From a checkpoint of a small mixture-of-experts model trained on Wikipedia.
Experts: 48 experts in each of 8 layers, 32 SwiGLU neurons an expert, 6 picks a token, a softmax router.
Below are experts of layer 6 (counted from 0) of a mixture-of-experts language model. Rows are named router (the router's row for the expert), gate (a neuron's input weights, with its number), up (a neuron's input weights, with its number) and show model dimensions 0-127. Each number is 500 + 40 x the weight over its row's rms, rounded and kept within 0 to 999. Numbers have three digits each.
After each expert's rows: "gets" lists some tokens that make up at least twice as much of what it gets as of all text. This comes from a sample of Wikipedia text that the model never trained on. Tokens count by the router's weight.

# expert 44
router:471542588490495403479547473519460461542414524516509492563520524542501432503531490503483458492516522509499537514490458542519471471553472490553488534472536566523564527491501528434470494416529466514558574537486558480536504552562570515526497500483485539504538461477515569519540468541447527502472432502377543481499564505568473462469476441445544488549549472482483523525476546585487454485475
gate0:486517455465499448517544524567487545481504483460432534472520552486560504555488487465518477519549513506479468435475455481529388509484505458581481526523479559562571506513423540448452464486513488541521471531393534562465568503490508590471509571484511472537521520404499463467511501493455457526547463585507494550545507479535589436494524531488469471494554506523501466560480516492502487513551
up0:560483514468464590490524501534518488518508513587439481490470501563495482468561494516488448484426524480521403546524487475441538553521523409460487477494486471473479525540436478551448470402504480481500506514508483567489466516474533490518490414523502523503509426408517494572505532530591553483441501469488459475542509517476490507468454473523458489417426514497449490576471427455477500479465
gate1:530522543488574489510554493576476511495454409477471624509448490506464497627480499500556600547536490447461520542588487548425599530533516486518475527511500558494535506567530497462544444456514504484501530530413477463488461430516490531512516506458488474415528455542522477494485470507518510502520438503509500560521486454506522555472478472499510537513457472531476540439490490511464507507476
up1:543458477615459535604485562501485542519436552591546471502545501501463527497539563494481493451544583493547527516501549493465457527525492475508582515500537495551495543516512534484511527566475466473492447517547484473440482550461482493594505552501486456483547529549459560441439532433485538443487509554537521465523482457540486486531499505455482467486521493550505549535544498571490427551496
gets: "the ", ", ", "and ", "in ", "of ", "to "

# expert 33
router:475528489519424472398521440570521427559523480521590535550538557546511484493584444472479487477525502498455562564462465515568447512492495432504447490521504504507542522581524524582503516506515477459534536476472530486538521552503588490493483478478513535509574466528426532540540453556470510462493505511488540473486517535525467455488507448455476444507515474493486535531424538554477485432423
gate1:513453452531475464507517473500464430467508460504490502506595497487564576527517441475480483500527441503520450466470526464532512593413467526478551483508447470457454506579534509510500538555521468489533578492500523526513523484506443503529501529543511448476474517517378518540517524525538484585506473531443559435501474541499472462560518569462450426487560463559460490473427540535510437506501
up1:488443485491445435471593422514475524482521475504466524547504533505551463522431513488437452536464489505482427502419480488544536494490496496507491460564497464406508460511508539449462469463459530545415480466506450532550496505541486556499559531539511502520481513512401502464521475508441522510515454488480522492464541569575571440541489555459483525465504509559584533431504527553534437448492
gate2:449458523506499534472587473489480500511474495519590531517500516537480407504576585533477463465507484480536557510488557541499441543480483461419499484500413441498510477555495507497522502455479535573476510457527526436586495466503540522450581549468480465516520475586481529496589460428525490563500470551499482484522513522575522555498497568461517486521517513520462500410506521518480444461540
up2:536453504488506516563502557449505545503506508434486476493568450526541606542510496465493497405439560486448477457498519532492537430531526508492452545507429505503412511509474490525486567469509463520505517537530531506560498541528476447490515485492523562470512456519505477478578573426509492561574467515456565494498480490607530457531564513536505461498555457455516563430509557537529517498541
gets: "S", " ", "T", "L", "K", "D"

# expert 47
router:535541568487447499425515473527471456551497433508514502547523602537463491515523461486497472459523548549473513532474474513526472504521490518531485588443541521571548536501525522473508507450516470462537539526481523564542543517585550512526499523476507555529552427525445543518567485542494514451520513494476531498556593506544445414494492453469546490487562492491466550516496529517356479486465
gate1:522515536438463416485500496456479432521548523491466545549457594541511520514593486535500454448472510592535508462503497502554435517470517522477535570522508552567461541482500504506465511523543480477566482493510520490506496575547539536458576511530495484528533490486491453506490466500561442502591410524528546554529455506558490462495462471491548495498581486506500454454589461564489450546520
up1:460531575518465471521586482520560491526519497574488522573552537491510560495489497556619529561525520543480517429484488565504495409454471492581547474512524530493437533485520524535524504512558509509506495480471520519479538552522494572428551511531432537453553544480553512538512494504475579538563461497553495501470439502581521484515592504504492465477539508456493516457555500508492554520537
gate2:474491434430439550513537532576475507478489447465489478416541473534519491562542477542545442497520580507480511495492444527438549485525515519538434538502566428456526511530477444401491434502526454491478476462550536494552496477536581502506483593466517459498447520569488493471553484441521517526517510558542464534541515552522441532548459434513512498436474560526471546510509485524442515490521
up2:508441427449589523532566485443443554514572525464466554472505522515526520481516475453468480483509451526517528494495493467541565427490503544510527455531464553442539564542588532557440468504557445545506514533501490544480525540532499528485493494514426492535495538467501475481538458454513514511543462502483497517524499503473542529486447445509499433518492458635510387557487547508560500493555
gets: "the ", "to ", "The ", "a ", "as ", "that "

# expert 43
router:486543560485459446457532465584470467549446466540522510538558521550467393494534472461473437467571529580491549547455475528538453481502480498517469527476551528541536534522503522493483530474554448447556540530465526502560540533526543514515447521459518537517503499505476591499547420539462527462528473463464547469554532513540478468449459464486537432529536504520448527547438520562482416485486
gate0:471449557533492409505446436518476471542496478491451481547499449515524466540527458517518510477548532458499512495500504528512477511579563403491483526452479455508513559473469515465522576462603542518489525526460556607450538523481427491581493480492501520455459519495452476452478440538495524475475494517508436489507513488548527510444511527428460436498539572458494410561475537491512568526487
up0:526479540566494471493491468545569526514555576506561473444520522540499568540444506481378518595450496508447451582509460492475490536474484492486490503469471520464471422476483491489555437512507472488457521502499495451454486430509472558461478501511485479488488494499413509541490486526453488474515554563427448526562465458466488468492543438515479544530478449460562484433403521481461513469449
gate1:556554494503453477544513527565529502563518551524522465540471464490527499466520560573473484465519467542550480513428533566449384498568421507497467504489570512494509464479531489574506485585473443562569552470557513542527478503495507483517541480517476522544472506436531534479514461489437506500517495497509433482485534509464560426513404512490492440516469477561466472538477486565494405476497
up1:508446545504564514557470452499497462505508451488490528440559561537445532467494442514454506544560512459498475491529565486525532490471489482573467486444474487488571495504423496533436419485527596456497508520412598439473483466501497543525469549465489464534553459524514489528475537525469463473498558536436476594488431565482522554532477516479504530499476491494537571467531479459557558465528
gets: "\n", "201", "- ", "200", "202", "199"

# expert 36
router:525550539556467498456540461565482469540449447535551513515558501513510452527541511471451503476549515552457562530487495541581477469508463522507505536504534509557495522546522563522470582461530467485565570540474555492530524525513549501545448520484535549565520492513466528510552449514475523448517493465410534458525590562514505481424473487491547456515556450547405562498446508499458427475482
gate1:487471531513483507537472512524523454499517431478551479520516437504440451462473514514428575448477564569522486477478515463474496549508494502453536404544515527535471522538496528468495567425399478529522570474499498562549525526434561487511472445481487453463515526412451494468558425487470511478583461502514452466548502508476491472482472430535477483423566497486454523463474477548440454546515
up1:585436510492500450489508476461484465497516518506549502527554489542505449495504457491568547466533539525551512461503467489499430509441562473553562514537512470561410560538435551542476517453445564490471536466499476434532408528446497491444510461469552549557491574447482507452507432503480458551516406488565503445509501533529569489519528506511472478486552523505451457470452493475436522532508
gate2:580505480577441530509514528498468513532463516539573384538472468483576483499473514430491585496533511506500576471503498408486477503525509504519540460479506488533440585463521457534449458459528464462563509572463548435474476557484517538514478478502489499604531485474509487499521459461483535501440523531508445546503481537513533490448467525515459489444535421562511518555438543473540469517532
up2:511524481565528508470564523465540494526459510536535466445445401466516536448522547510446509481529469562564488544490508479526492461503554516524458514480484464482446544416536533527483487493485508539474530551435503433584469477441565530549455425548512458554473499520552435445591447561541478443479504467468442523542544516520525525507486494532493480456510443454484484450437529441465507443471
gets: "- ", "\n", "| ", "1", "2", "0"

# expert 25
router:432534521489482477480504444579460474506470417471490540545499518535492486550528451473443448511546532538423567512460497522557488473495485518491483508473538517533529545534546522481484548471546457485545509568489566535534572558508480510515439556497494518570558472497490534553514440528497492480511401521474537487545539548531463469400524457420496432526557472543434528554439511511484422491514
gate0:520514489487425493492445488606454495545473501509512517472451474478482511601516495532490506519495515489474565482480537530481514481462533465475483470434482486478459573507515476452578516497482437446509497449544493540479490545534500457515501501545554508545486553451484476575515568478457481527483427387492444482583494499490484542512459578439466555547596463517475548540414574497504492525497
up0:538530506489452428480508489500556583515466516491506521511466519459507454492446520492513500530468461561460464537534414485450396516511458441508483455495499495573524456505552475514524503431359507523541480551451519530475530529438568549558486575451489489452538493458472511491481523444516528505449465576522525462489543496557562474494558567523481537516456465550524475491474508484489522590508
gate1:500486550511496483502429536498470454507511452485440445547448476488507528499479509503445464463472485523482483436544436455564506482574438478523474523453494528567548484520450438521525466532522446491534466554547529515444536484499496521438466488534493487550535551470462540511452479487519541521522511524505567555515539442596536462457523451432556477456606438494466475605477583502494436512510
up1:486480468546463572488465546510544487535490489507440514543480482562474422493593416510462445484528399458504525466541501470592517521554427465470540465501482491486516511470459520506512518463475543471447474438487509503506458529553556541521529490502523500538510492524405553542470569469543519545574528588524496472555459485533556507583522461438507480460498489506520431545503512498533541496426
gets: "es", "s", "y", ".", "er", "e"

# expert 24
router:519558492474439417469512470494480514567428481564516485493537513539470409563567439436513476499531508525423618548420464550563467497479499542513481507481550519535509514539536491531512540475524437477548497519458537469543517515530510517524467490484505526527501493544503572521496454543430515453509522467458586504492506535521491468443512423491506499510518469495420544503445504529401432465492
gate0:468559513478459530483477537524508504494467468426547494534569506506486510519475527496455541446512582523527518522558429524455451498510446493537493480502553454557493528473543479579501501575567554442541448496441425519552500548530502587562529515485516486462496463524523475524466503570505496452521534452434523426468448560505460516564512469445548526520561527508553492476550486487463537465606
up0:539497514503472521527558540501562478504540473473442429469461510520574518473563523492527488556469524422552538535533552535497502498473503486459472529504553500523576543437483499517515488501411478518509526494498461489544539547508584430494516493564523495563473433446476540583574550501507417494481503587432526609513474503491479472513513491560483561465556515512486568468498505556454504489557
gate1:464510526486503420460530448528495446511542493589487426493547465518497571526545450515537552484488530542397560536465502518507498540525503503496496462460484516506564505499503488492532505555534459470452380481488493546552478507539461495471477468502514453523514527416535498606515515611483498546517508470548521476494472539478467502461571444458473474559517477572475546477456453463530434470552
up1:458506567472532546477538554446513525535539502494551605523513522451526510481554486501502440520506540392478566510502477513475459503517448466497475500454411526565458490509486506442489486548517402585557520453549517550499461531464494539496503511444580511504450453525475517537498541540450541457556486495532563542546467492452484497501460565504506518502448498404497452525514461462444521436492
gets: "| ", "\n", "|", "(", ".", ", "

# expert 29
router:473525574512481494460538458534471461487500474503528501535544522529428474569524460465458455449522512522477536530450459537536503502512396527560465511472515603499514588540456527528510550468503472462535504516454547496517581516498522483504510511435510535582577415519438584525563485511469546460550503475504536449502543535537467478492532431501494425525520462512426541519480489574462491469462
gate1:527493557649492448512505509482456478471489437510460481592529471505470564484568525482536416514511471469470485434530482448583468476504443480508569498459488515474452582544530466495515595517477537485486532445472506552503506496520483501463494489432525439493508527501433495479564510442487529513563539525584464447509464449530515450510554507489486529505500462512439557495441538484443518497516
up1:508531434429529455482514404520481521521487495526453557588527542521423559475454475550475492528519415542516474438466479480500506477512475459466525515454516484439501538492497462541453461541513523464496568453438440556449514510561471497462512511515509515518503499448501549506551562493551467471557483467615448525502515453512544446512489513506391547527447517521486498537525516508420529423516
gate2:524500471494453465527480444498431469447580528502491446563475490570485511575451446554495436496574465514558499469464512507480552492469501594612483503498494533530539548505464496463522569498476542511531553479440484431506488548496479475492571483478500455548518481428482551557555499482437499531564544574499518450512510536449528446524539501479436470527505525533443549497518462543504446528450
up2:442501513523510588515502583495512520556442493459453516474515553451522528442467516479539550499479495507443478491512475486564532473561442508468540565560513483480499603539543503485554490537503461534563493555564510478500453512566523486481448434437459431461522597476496478468422518571558531499502533477556515507486422489506508450508476481499525538428481481554500498485482469478509415493572
gets: ".", "\n\n", ". ", "==", "===", " "

# expert 39
router:518508511517492503508528459582440436527465487589540492525547566534426451548552474425495477492560519516466565518467465513516464498510506496546504514450538529546530547556536581491511512497499470462565540538475518526532521518554524530543392505495450511514556464505441542572506454520471520422480470467480507428574518520496460485469511464486517434535543480571453527552415521493496483479428
gate0:479512504460533564436546475530490466509532518530583480453550470598515518541580505503511465439505513529544595526507492466498479439508448564513505516490510446468457542524519567515538532557517524441492607509478497552503458498509493437601482481506464534529482398494514507476449523479487428486508534467519524477519450558475514460516474434563483433522465465512507438529464476459455530553455
up0:496607474523502419482423530475466431469513506465463502518437484519531519508451521450505481515430461529524487477470399553480417467527478491478523486516490457519601581476465530445469406474453514474490502538452526507494548507481528502444528509491548532477444507513532543527562537489476550497461489481486562600422482510462462563499491453487518512530448543526527474490530486505502448488411
gate1:528521538539475608472529470498487489527545524526516475582504578436481540533529472484536505547544550499488493559464562489511542506478502498515523462571541476475454519547467575560435420443501528613531524500506481519570589520507571444460446477495439503485484477419534500475512524512529488479485525544473467535552539483589448450517539499484522488502471458564497523488440474453521484475533
up1:486511485522556477468435462486514486533503542481544548539445497539500521460568506455501604495483527508486507495554513516566494488543529452492485487576529473493497565598549461490494478542486466517517538430546529503424418515508506425540552545432481474506535524501490496458449506527528451486558567498501455473502455469406534492544524548578510478589418500494442530517499458536429478461473
gets: "'", "k", "s", "a", "h", "z"

# expert 23
router:505535478442511503488558477561476467551425521501530546526497497516441431503508502460499439517552494513456499590463495536518475535517481401549487533482511543533491534565513536485498536500523468432596566569448579483527529577566485493504463524468522567544544528538493528537496490545511532406531513487470562446551511476540473454465493437477514503507562492537435500495468516506482438505410
gate0:522482527484461580526563452525444509535428549537498471490448573508545534575484493481488449438540510459510496498528485514454481503496564469541537480515436553514467439523464587547405489440542472478535554551472506537466520511471448491447517493559450550550497522485491505546505522454541557432448536500439584562519487494525435494486507514525504492462489432496520495506413457511522429541459
up0:499498430463489509523503518482510513520473451540495479384541424431487500482469494522514396472464469488519508501580445556547528418533424495599550570500473491487498531472492482446463539540475467484441451451457477519530577533555492512515504500458483521436497500479424514416524556473481453479497468430446496512479532480482476496524539554520495554496582483482471514505526518511468483450584
gate1:484580475427550511491537428606507514542513461466485521544483465500484475487472472573579499489559497537464500575512412519497517476478526495461495519584552514487545609556492541538476564513468480411533480479530507489466481503581510570467466561465497488523532601503498519529541518504542530483486463480566501506541509493521474469480504499575477529463550526490512471443451468457520454561532
up1:498536458526489461473517491466489473424465447521506484498524528530453551547486446617576552484489496440443539580498529447468481533496544442543527508563514536507432475433538506596515484500568543467450552438521527509575492421534464466533554494440496458485535531417483491515490501492501540594457470544487554532517543469506547501568514462481471500528490545442476502524449529511499494506501
gets: ") ", "0 ", "1 ", "2 ", "3 ", "5 "

# expert 19
router:552564566558499520460608467567500465516468466578542500510544499527484443502532506476471526529547561561492526536499517506571447488550425510510478548465523502521536516506560501511500574476524482428550553552468584495536505519541558519544476520478517542586532470493518538498533460510481518481566497490459541478523550527525459444455462470480551477491547474520470593510452550541464416472477
gate1:623480460614518481576576455519443484574512527540501504432474491541498477503538542544446509494532539555549542456423512520500469507484455509509493529464495486471532383483570515506472544433483445449464506506531528494535523500498496499543553532527454565513487506501499527450447462548520488518560546564542442506502511527539521466477500571501508496426500495464447515538448542475492459543541
up1:431483569446549459469519483490503458494507586474490476490488525500499509522529466446496490427450535492442411505467554452441537521493515495481518537512406524498540494543414519568537502466472589544517508491579473521498438514544462570422450474490464464490495580534516495539532452489559545516505468549395512464459462519554498441490484467526480538564465515501510442471461480503489512478443
gate2:568479556503516437468553559530553526508499487492547533516480512546462529437596530529493516454530536533512501528545553484538484467527481544480535562497518556501474505443514556466448538580468477456446537499531525551477512510574493488421486522537483467488508513481486480479521502489504500440607447488493526448550459490467492602469468481377521533482489438504531583464526523510500408468478
up2:575552500555432472629477472428480545481523431520535539534469553475415465566475442464453559454485530516498461433469479518525556517506562478559500497406504475501516538504485515503436483452563502459499503500473590508499492497518498495435517550424470522542529500494510506484528496509545482542493482436521463497480533505489520471577529482545546549469569490439557423520529506496532509541492
gets: "- ", "\n", ": ", "| ", "the ", "=="

# expert 15
router:505519571472421456481517467513457446527419464533501536532572542539440434534555415461489435507523497524489534507446493528538473467529448500525482519411511542506517517543508538459478510460546486469585535540482521493537531554547526546554488514435523535548552470484472607533524457533439544459505503484448541500535513568519486431488494458435497486536532464497448540544482568527450479463492
gate0:549492533500431451495485493486526471498416481508510495533518505498434467479556434492456476535524532390526488523452561496488530489434441554417477472409463530516497538490480409482450492509463455501490459534462436441554536515518523498467500494467488513574548495574550521505498510538509500492456555502519531627504559583512547502554489486480487524513495435421523521461454499445517500470521
up0:574502509517473513501528484473475479494504487580479518496459502430457499481476489507503449562529459508566512528466454552502508404490508554485444446529535546427518611549555492504453506446551395473520503479516433448549520501510474460526474463461479492484481554596473464466501506456511494477464527537518475530437449550517544428455497529513492493451418504499602443507431511463499494473524
gate1:550562578441497495474410550450549455473468504522518459493481432520483441493478446502475452526512503522459520522448521489529443472478493565529516533377477479489500501527479462535477514478502503484550521548504479547474479527458504562515407508483473552526425510416540534513495463455475516524416443503475463519489455523474507419449566490462539499487471549390479545539505530512463442484549
up1:455579501539491562480547533513431391485544527416507457496494474501548591449534470522469515423428571451454536496510480488506445534566494515475491489566570572500500479438530509528505491516463533499494501526508504510484472546553542427477574500582512475466508495537522494476456522522485498474552529519478535491529443517543507562556522439537480483467487516613489505523509462525482518561438
gets: ", ", ". ", "(", "and ", "was ", "in "

# expert 20
router:514545559498498488452549506541442399530427480499527505481612503544501468528597471447497483427530553527485522549466468521532465500531478528517477518471526552545524508552544579530478486457503473467534532556485514524569547554561521555498482531458558514519530524513476596483527474537447531450503512494430543501529565527539503454489504480439521507540550454515456552561503543536424513500463
gate0:605556484455540488475543493531425539473464471477545461442428494527559474468527460505556591417515462511478507461506520487476413504465490540518514543540499508569536534562527564508542483476539492516526446473566513519523572487467504497517540479528523475530467474464561618425519497539461483527470498475552526499496482453526566560438494486497523445550516471536466575545519510522465451514495
up0:546550461405548513519489450499457509550505491499577473519433440473429516492468454489553559474515504476424466540452602498445403496494509503443465475523468492547540507593498492547448492446463535552481497501503550542462567447500490564555536465501491465493463504450507515442474487557550527465445540453522501483540464484510505451469498496532542431540499444517549435494487565521511528525468
gate1:486441502541359463459495540458443460580508421496479568523560523481499432504521530477516435463496541483555510483495543459476514486496497461487449453481493453427502499572555499521446452477482469536534502478478519499433557563458530431567516489442515445521432431463453504477490468477423492497519530504452465518432533521498482456571418486453481499484492500463519498519447534520497485504546
up1:530421469509459455437545432446474508496423510492497490485505441511419454462431526447572466495532488453577514514518479444536561497483439541515493426511527448423521487532518488551487505463478484545509539521546458464499523492472522434490509534478483517493543433430536546481530487492467525514564559442462468538564489510505586487508463467470501505443464573546463589509442559474528510505463
gets: "and ", ", ", ". ", "was ", "to ", "with "

# expert 28
router:511525525507482479461514497527456474561409447506558460555525525540477467492520482489465467470547512502455525552469474595533445485502453459532456508446522546531503521516514520464536507441504441488523570519443523478537546509543547583532485556475510550508537427478477613552497481543454535426493456460449538478546560510526485422481531468500586475532529473491465520510461554570443464451477
gate0:507466578431470490505471581514529476515435563558508427565478526480492496449468500488449426578490511517542518490487502502478473477494442533496484497487513563492499518523581532504513457497528511499606513517486471441532461520497546498451468547487483508452470482475481553496477539502533418444492464557475558472573472442550480411496483514567591512577468494528534445474491537534414511450518
up0:495440531415475493441492475522541477510406566540523485577474528455516522511580442479437452519495512528599502448458507482532493445461510493490397528496530497478469445494528535509484502478511507475581507519488481515522524504468522560410512491481544606453558511472511518499488512563482450488519478573529493430524479471508505488511451499556545551572438499489568472492506500472467560427531
gate1:595555482505523582417507494536487532516434495473535462477453544506424492496447499535462493505500502438482576558580500484487559450471493498541508481485504487505538488451538557544493478405488495498484512488535554444497543518535484485441510585517550484505553502444485620499511490558467437510431471509492521503541533498481482448454493461579516459409535572473509556459495498517535489525500
up1:471529512474517544573422463536482521509545525528443505501558481483525486479542464510474489484544468545523609485511419572501467501523502511496459501521517438452471539479485545549476467480442471493600415440478481518585451462515521508490534500464518540512434536545506565526469485440463489513402448454505480538466409506452459445533525548510566507535416484484506548491502537524539541493514
gets: "of ", "in ", "to ", "for ", "by ", "on "

# expert 40
router:493556492546502462464545444503497471534467466556523511529588539510459436514586476441496491497622486513442522597458494554548469524509455490531481519518585569530511519544538523538510492438524442447535525527458558487549519522540523499499473526456485535538524490530492528490541453526494514432520513483486541518541575586569448453471508465491513477511548464514450550539427502549436488486477
gate0:528525496571577545509514457531488436507491487487487510511579560531500456558506543535462536482574552530575507539474447503499439561486479499510505522471475537482483451546459540611386459518507501517520470472497559521575509511544529451497515579470476438507405505507525469486522498560547495477523528570502562537502565542467580422514499502525496522477520512573476499501453448525502489479484
up0:474424584528516534518505484504504496407508535474449484423565548455514427531517530556444544448508506499512553500477460554514465517436466544517504553599468512490453452472461495584457445517489456511516493454504445486536474480525534488466497538491527479487525432497466499564577454586573552424520469576492529541479498504502529530481465504531483523493446480416524495473490511548511445444507
gate1:532468492540539549545518537527529428553481543561540477527526466467470448509535491428492493477574473498530475470515478584506462449480443541472488453565526484547543494508494578550493487518478444534473517442492489461497533532495507551508501504580500464452624480417496519455513531487497479486556480497440515458506491506605421546544490525538557416479537494546514595478477458525514494518525
up1:565486510578473564507506437498536524474515512535466456529473488536507448539517502506465550542580542483491529488555391549596538553402497506470496548436471454470464505476521497559508460491427522464508610524496506443544441489509537554547532540511414540474499527482493533502480463469529439464468472513517509489446531483503473521497457490550511416523501469470566475511471522523508589521529
gets: "| ", "|", ".", " ", ",", "0 "

# expert 26
router:505520557532477445452539456514468501527444484560517504478542536503486452554540495491486469475504555559475505528486482579555475452555463520527508571484540550527498521506526517524481567458512491451568537507457554509551563527526520507508481547428526550615580456547431548526541447524463496466504451433465545493547546535497476421491459406503519429531527463497459531514455511518470446473487
gate1:487495490562452474408479461562495497562498523408504451444528466504541479525506515488483540462461507461455545479495532505504501426560434487497473412511479560414494552476450436515519518511560420523561511482486526549476513530501518479509552543501529495555558560484522588441512543462505539556545495462470436471536555501558524457476477544519484423539531456546482542447472572481503497499523
up1:537558563501473466494467442536455493486488517467475511454499533517541485469431523529443517524450529512491436497573533559513438492588572506525585515452468499437490526489537489448442494517535510534525501506578526502556530512522452532559511536474444515541619452468451457565549464478468544464552479480575409499505499479495441495550502472503520466533420509535518521534484513449470565493477
gate2:488455551532498496457521509573499571474524480541525516435528502540485442483543544569524479525555511524516526459486559475531448511460453497428574499420497463519452412491416495529446522471461520468608561533518548533594433474486494487489469523473580454550518465489504587495522486487460486513490495485479585516546445546519482481551542536509456471497456532501479479504489546502466430462479
up2:557423438542504479496430500508437529538506524442529555587523456472485499454474535463478502466470453423474482506467386477514500421503446547519452504523470496435489536518487517517521523485519501471415431593517493489422582489480457456499559540468472495518530483514534488513486466519447546524514498520513432454512548555471500524440489433529556480444555458540463527465510506472538541549465
gets: "| ", "- ", "\n", "\n\n", ". ", ": "

# expert 2
router:514491589475439454408524461517400453515455480511522526521583569498455430525554409475523462497523528534464516501459445527508463467510459511519496543436522520533535512530522542502481505465537503480543568510481512539541552535541501521520509547462512528539574461495450589492575434517450548477533484486449541501536529555528478410503504456447521486515557471480468511511494556522423497477461
gate1:544478543584451465449602464522486434495489547478506463511491553559519487477491441546425490562550528542506518447494479443524495580435471556574516530483522529548462472488498480536490459502465494517515512540513467463544465431468451451428525550453560527533480552476470477538541530539470487523528490476505507589456585531464581450529458510508488489445509491485484494521478553544515433511431
up1:534414470483455493552519538508452458494563503488495459549537491506476470503435564527535434471508472545523442559515525471428522478553490513549515546472453544525556554526523531491546498444553462492509499514540439553555514549534510464516473564516550513477504534493588513432555494443512486526543503533477464445563477617486486481531524437568539496576502530483532461523570430500516541532477
gate2:535458502461524493426478446505435543510540495493595467552527580528451435540455464497600455513486489463585506449492540549526576514450537456453540524465494491490494512513532455486529474460488504462465492510454520522459480512526527491583507502524522482574571510456488470465484447484496527510477474465445472533518430530572566501523508496456522495486507528522399468510463561553440562451433
up2:536510511490541441437411434593431510479469555511554459481558569509447535512431417504571439439479484483476544403492475502461466489496523451472545511496534534474511446563470561441487500536516511513517499523509498542487466452533499485515462563513527520551565525411480546481470499503523451573504506474476481546491401509460539505441505528498519534510497552479441531512553487542496512464528
gets: ", ", ". ", "\n\n", "and ", "was ", "The "

# expert 45
router:485557531519484455469532467508479435541460440510523485608511542528444487497534463479415455462526518520478522531491463550512472438502458490537459550426521574544554525505542524448486507456535414492525572515478524527528528546531582530510493509507536516523550409528465525544578511536495508447481445472438516507524610488550466440497514469495581477535551498504497546523496528514436453495505
gate1:476472487467472494525551456509480471447464449439487426500392519485521537475578467487474492522469487494542508384439571467570532503581466502590539542556541551561456481507498441505472573453515489547497590479442544572520476586542562524559514518490490480506558471439537494510497511500494483490515500572498519492481535505485496560524446531471496500474468493480470529440509471477472461503515
up1:462508443491477578498477462489421548451573479548493526507543531512593499500530483490493538555557479511517531459557529399519548497543460481483517536514511430470436514505490465463502531483471516501484481592534484499534442458489426433530524509490476568487465528534501545425568476452490526507500474541611557436533506486544480457536492487492567497458491458502513521510450581487567435511496
gate2:446587546506479485518507460451474466566498456514430510503452540498524539453532557536441467521579537433479514564474473516525506438451495512444508440479498443508563487473574488474562482596538470471478423533549472541491431521491533497467479446539524523511437494509444528539499608524478468444415458532469532474475525514498506474557481509537579503547473493521484510452500510457464502522449
up2:553591503489467475450496503444479448558450444491422504473517484484471509446491510561458503465481539479502504488509491446433518475500526494462548510469484490477544530499535432502508504460469467503458485478428516555407537534523442460501515485464536506542497494536462559550581541590486524482443462481462483505458575456540544454556407495415546482462526401467557495500491527452466446524497
gets: "the ", "of ", "to ", "in ", "a ", "for "

# expert 16
router:509538532477509463474531471534468429502517461542497504535570531543460446508575466458478496474582520513444504569433493534531468498521451465514459518484570595499525549574491522510528545505535464428524531560402535482531508519529533467494465474449521539510527462570481546486514454518422525469531464450448513493522593550521469472444513489508520432522530489492444539540494505565494477424428
gate0:437509496515528452482574531544543504477493467438548426543586474513495532488581472482543499524587561505526487438476428518523554481483469486470395539493556590431514503468502501524536475526501504490495465559408550462488537516563495504434467506515493444548434477507454517545488464478471515539469549540519446483553554557505473505534463456562508458495453469552488494536524493527541481536456
up0:479487514465501492481526515519455498521504535511542478457480480447549467512473522476459535499482501517500490472417505464527451468398467486491427343517512541501476476469467561549518444559515482479499520533464517455555492447538450391519523502522486558483489491573455505605485572549469459567490528435472477473546490540506520466582484516504515419526520485513543476515517481545539455473443
gate1:529474463503480543504484461537474474432480414505508479449490540515487552428478562522496451447472576498474459516432515510496521481506468471540430491500506527534447419542463486539466468560570435510556552469510474465520552532494471468467526471438567481505492496432471555553494542542541464484526518487479532511529503543537435421540483496566431481518559461540506529556491473476439491376525
up1:596471466478485533562477426529463492529476483488567551433497466531534463526521538532490531481477526447533498479444526549488488499449477521575504496503546539490463500532521573513568421574494542530493473412539430467527473530523501493534536534534543561528537526453517548553497556480491464542542509525611495499483495422464491475500489425453504502520574512582449494452460508535490512447553
gets: ".", "–", ",", "-", "0 ", "|"

# expert 38
router:509517495453493429413535479516393457518505499527512560528522566557478436523512480448537476432520560565444513523511462535539460519534484439568502541495527529549521556508522559473532509490542481450576568535485513563545557534532496531525487519492508535547511524557433537524491458554491514468524476511418548476543494519519489426510464410453553489512529467520432523483486516540430504467451
gate0:499556547535470463531525459589452518523500525536515500570536544553526484536454458492482588484541547483556397526548543524526524528506459465487531488521409557468448525483523568554459466460447482494484547476529467517519484538567517492455548533459548507483511512471463558493507511552519481459547485483478523451440529563490475452532543508427510506535507404483549451576495444482498576463534
up0:472449478467482486505571440424599563541516451511498569518468472501517554443571477470454500501490472478412565513438494491500484476461517521498516515493462434508437483505520499426484579554520496524531515485516512518506475468532481506439438517478502579507461444501495480564517534542469537432496531464491531576488505556392460509498499539562524526444474506522526496416524502537576452439490
gate1:500501493523504446459510428471544488537516435510526491498496405460543497583538515517502499437500491533518480457550519558546527541585443476463540455545511497535460500481489511476481510439533458532564529516507531539522531506501602536539517527525538533506490525495448571541375432469566449503508518488461456512454495482474474530530437444531538488448486518525474514438431567482422423515483
up1:499463466472540436469501522533555466516461488500516533525463486531567526532472464494546471482489493487476502473525510467500464538554444418533482512507440509462520532502466540472396424463511417499565507513433509474457568477540557560495484508547511477495504559447465475528457464443517471526522520484499532487488556421497559477556363512472461511471497536520429541417501527454407474531493
gets: "| ", "The ", ", ", "he ", "He ", "and "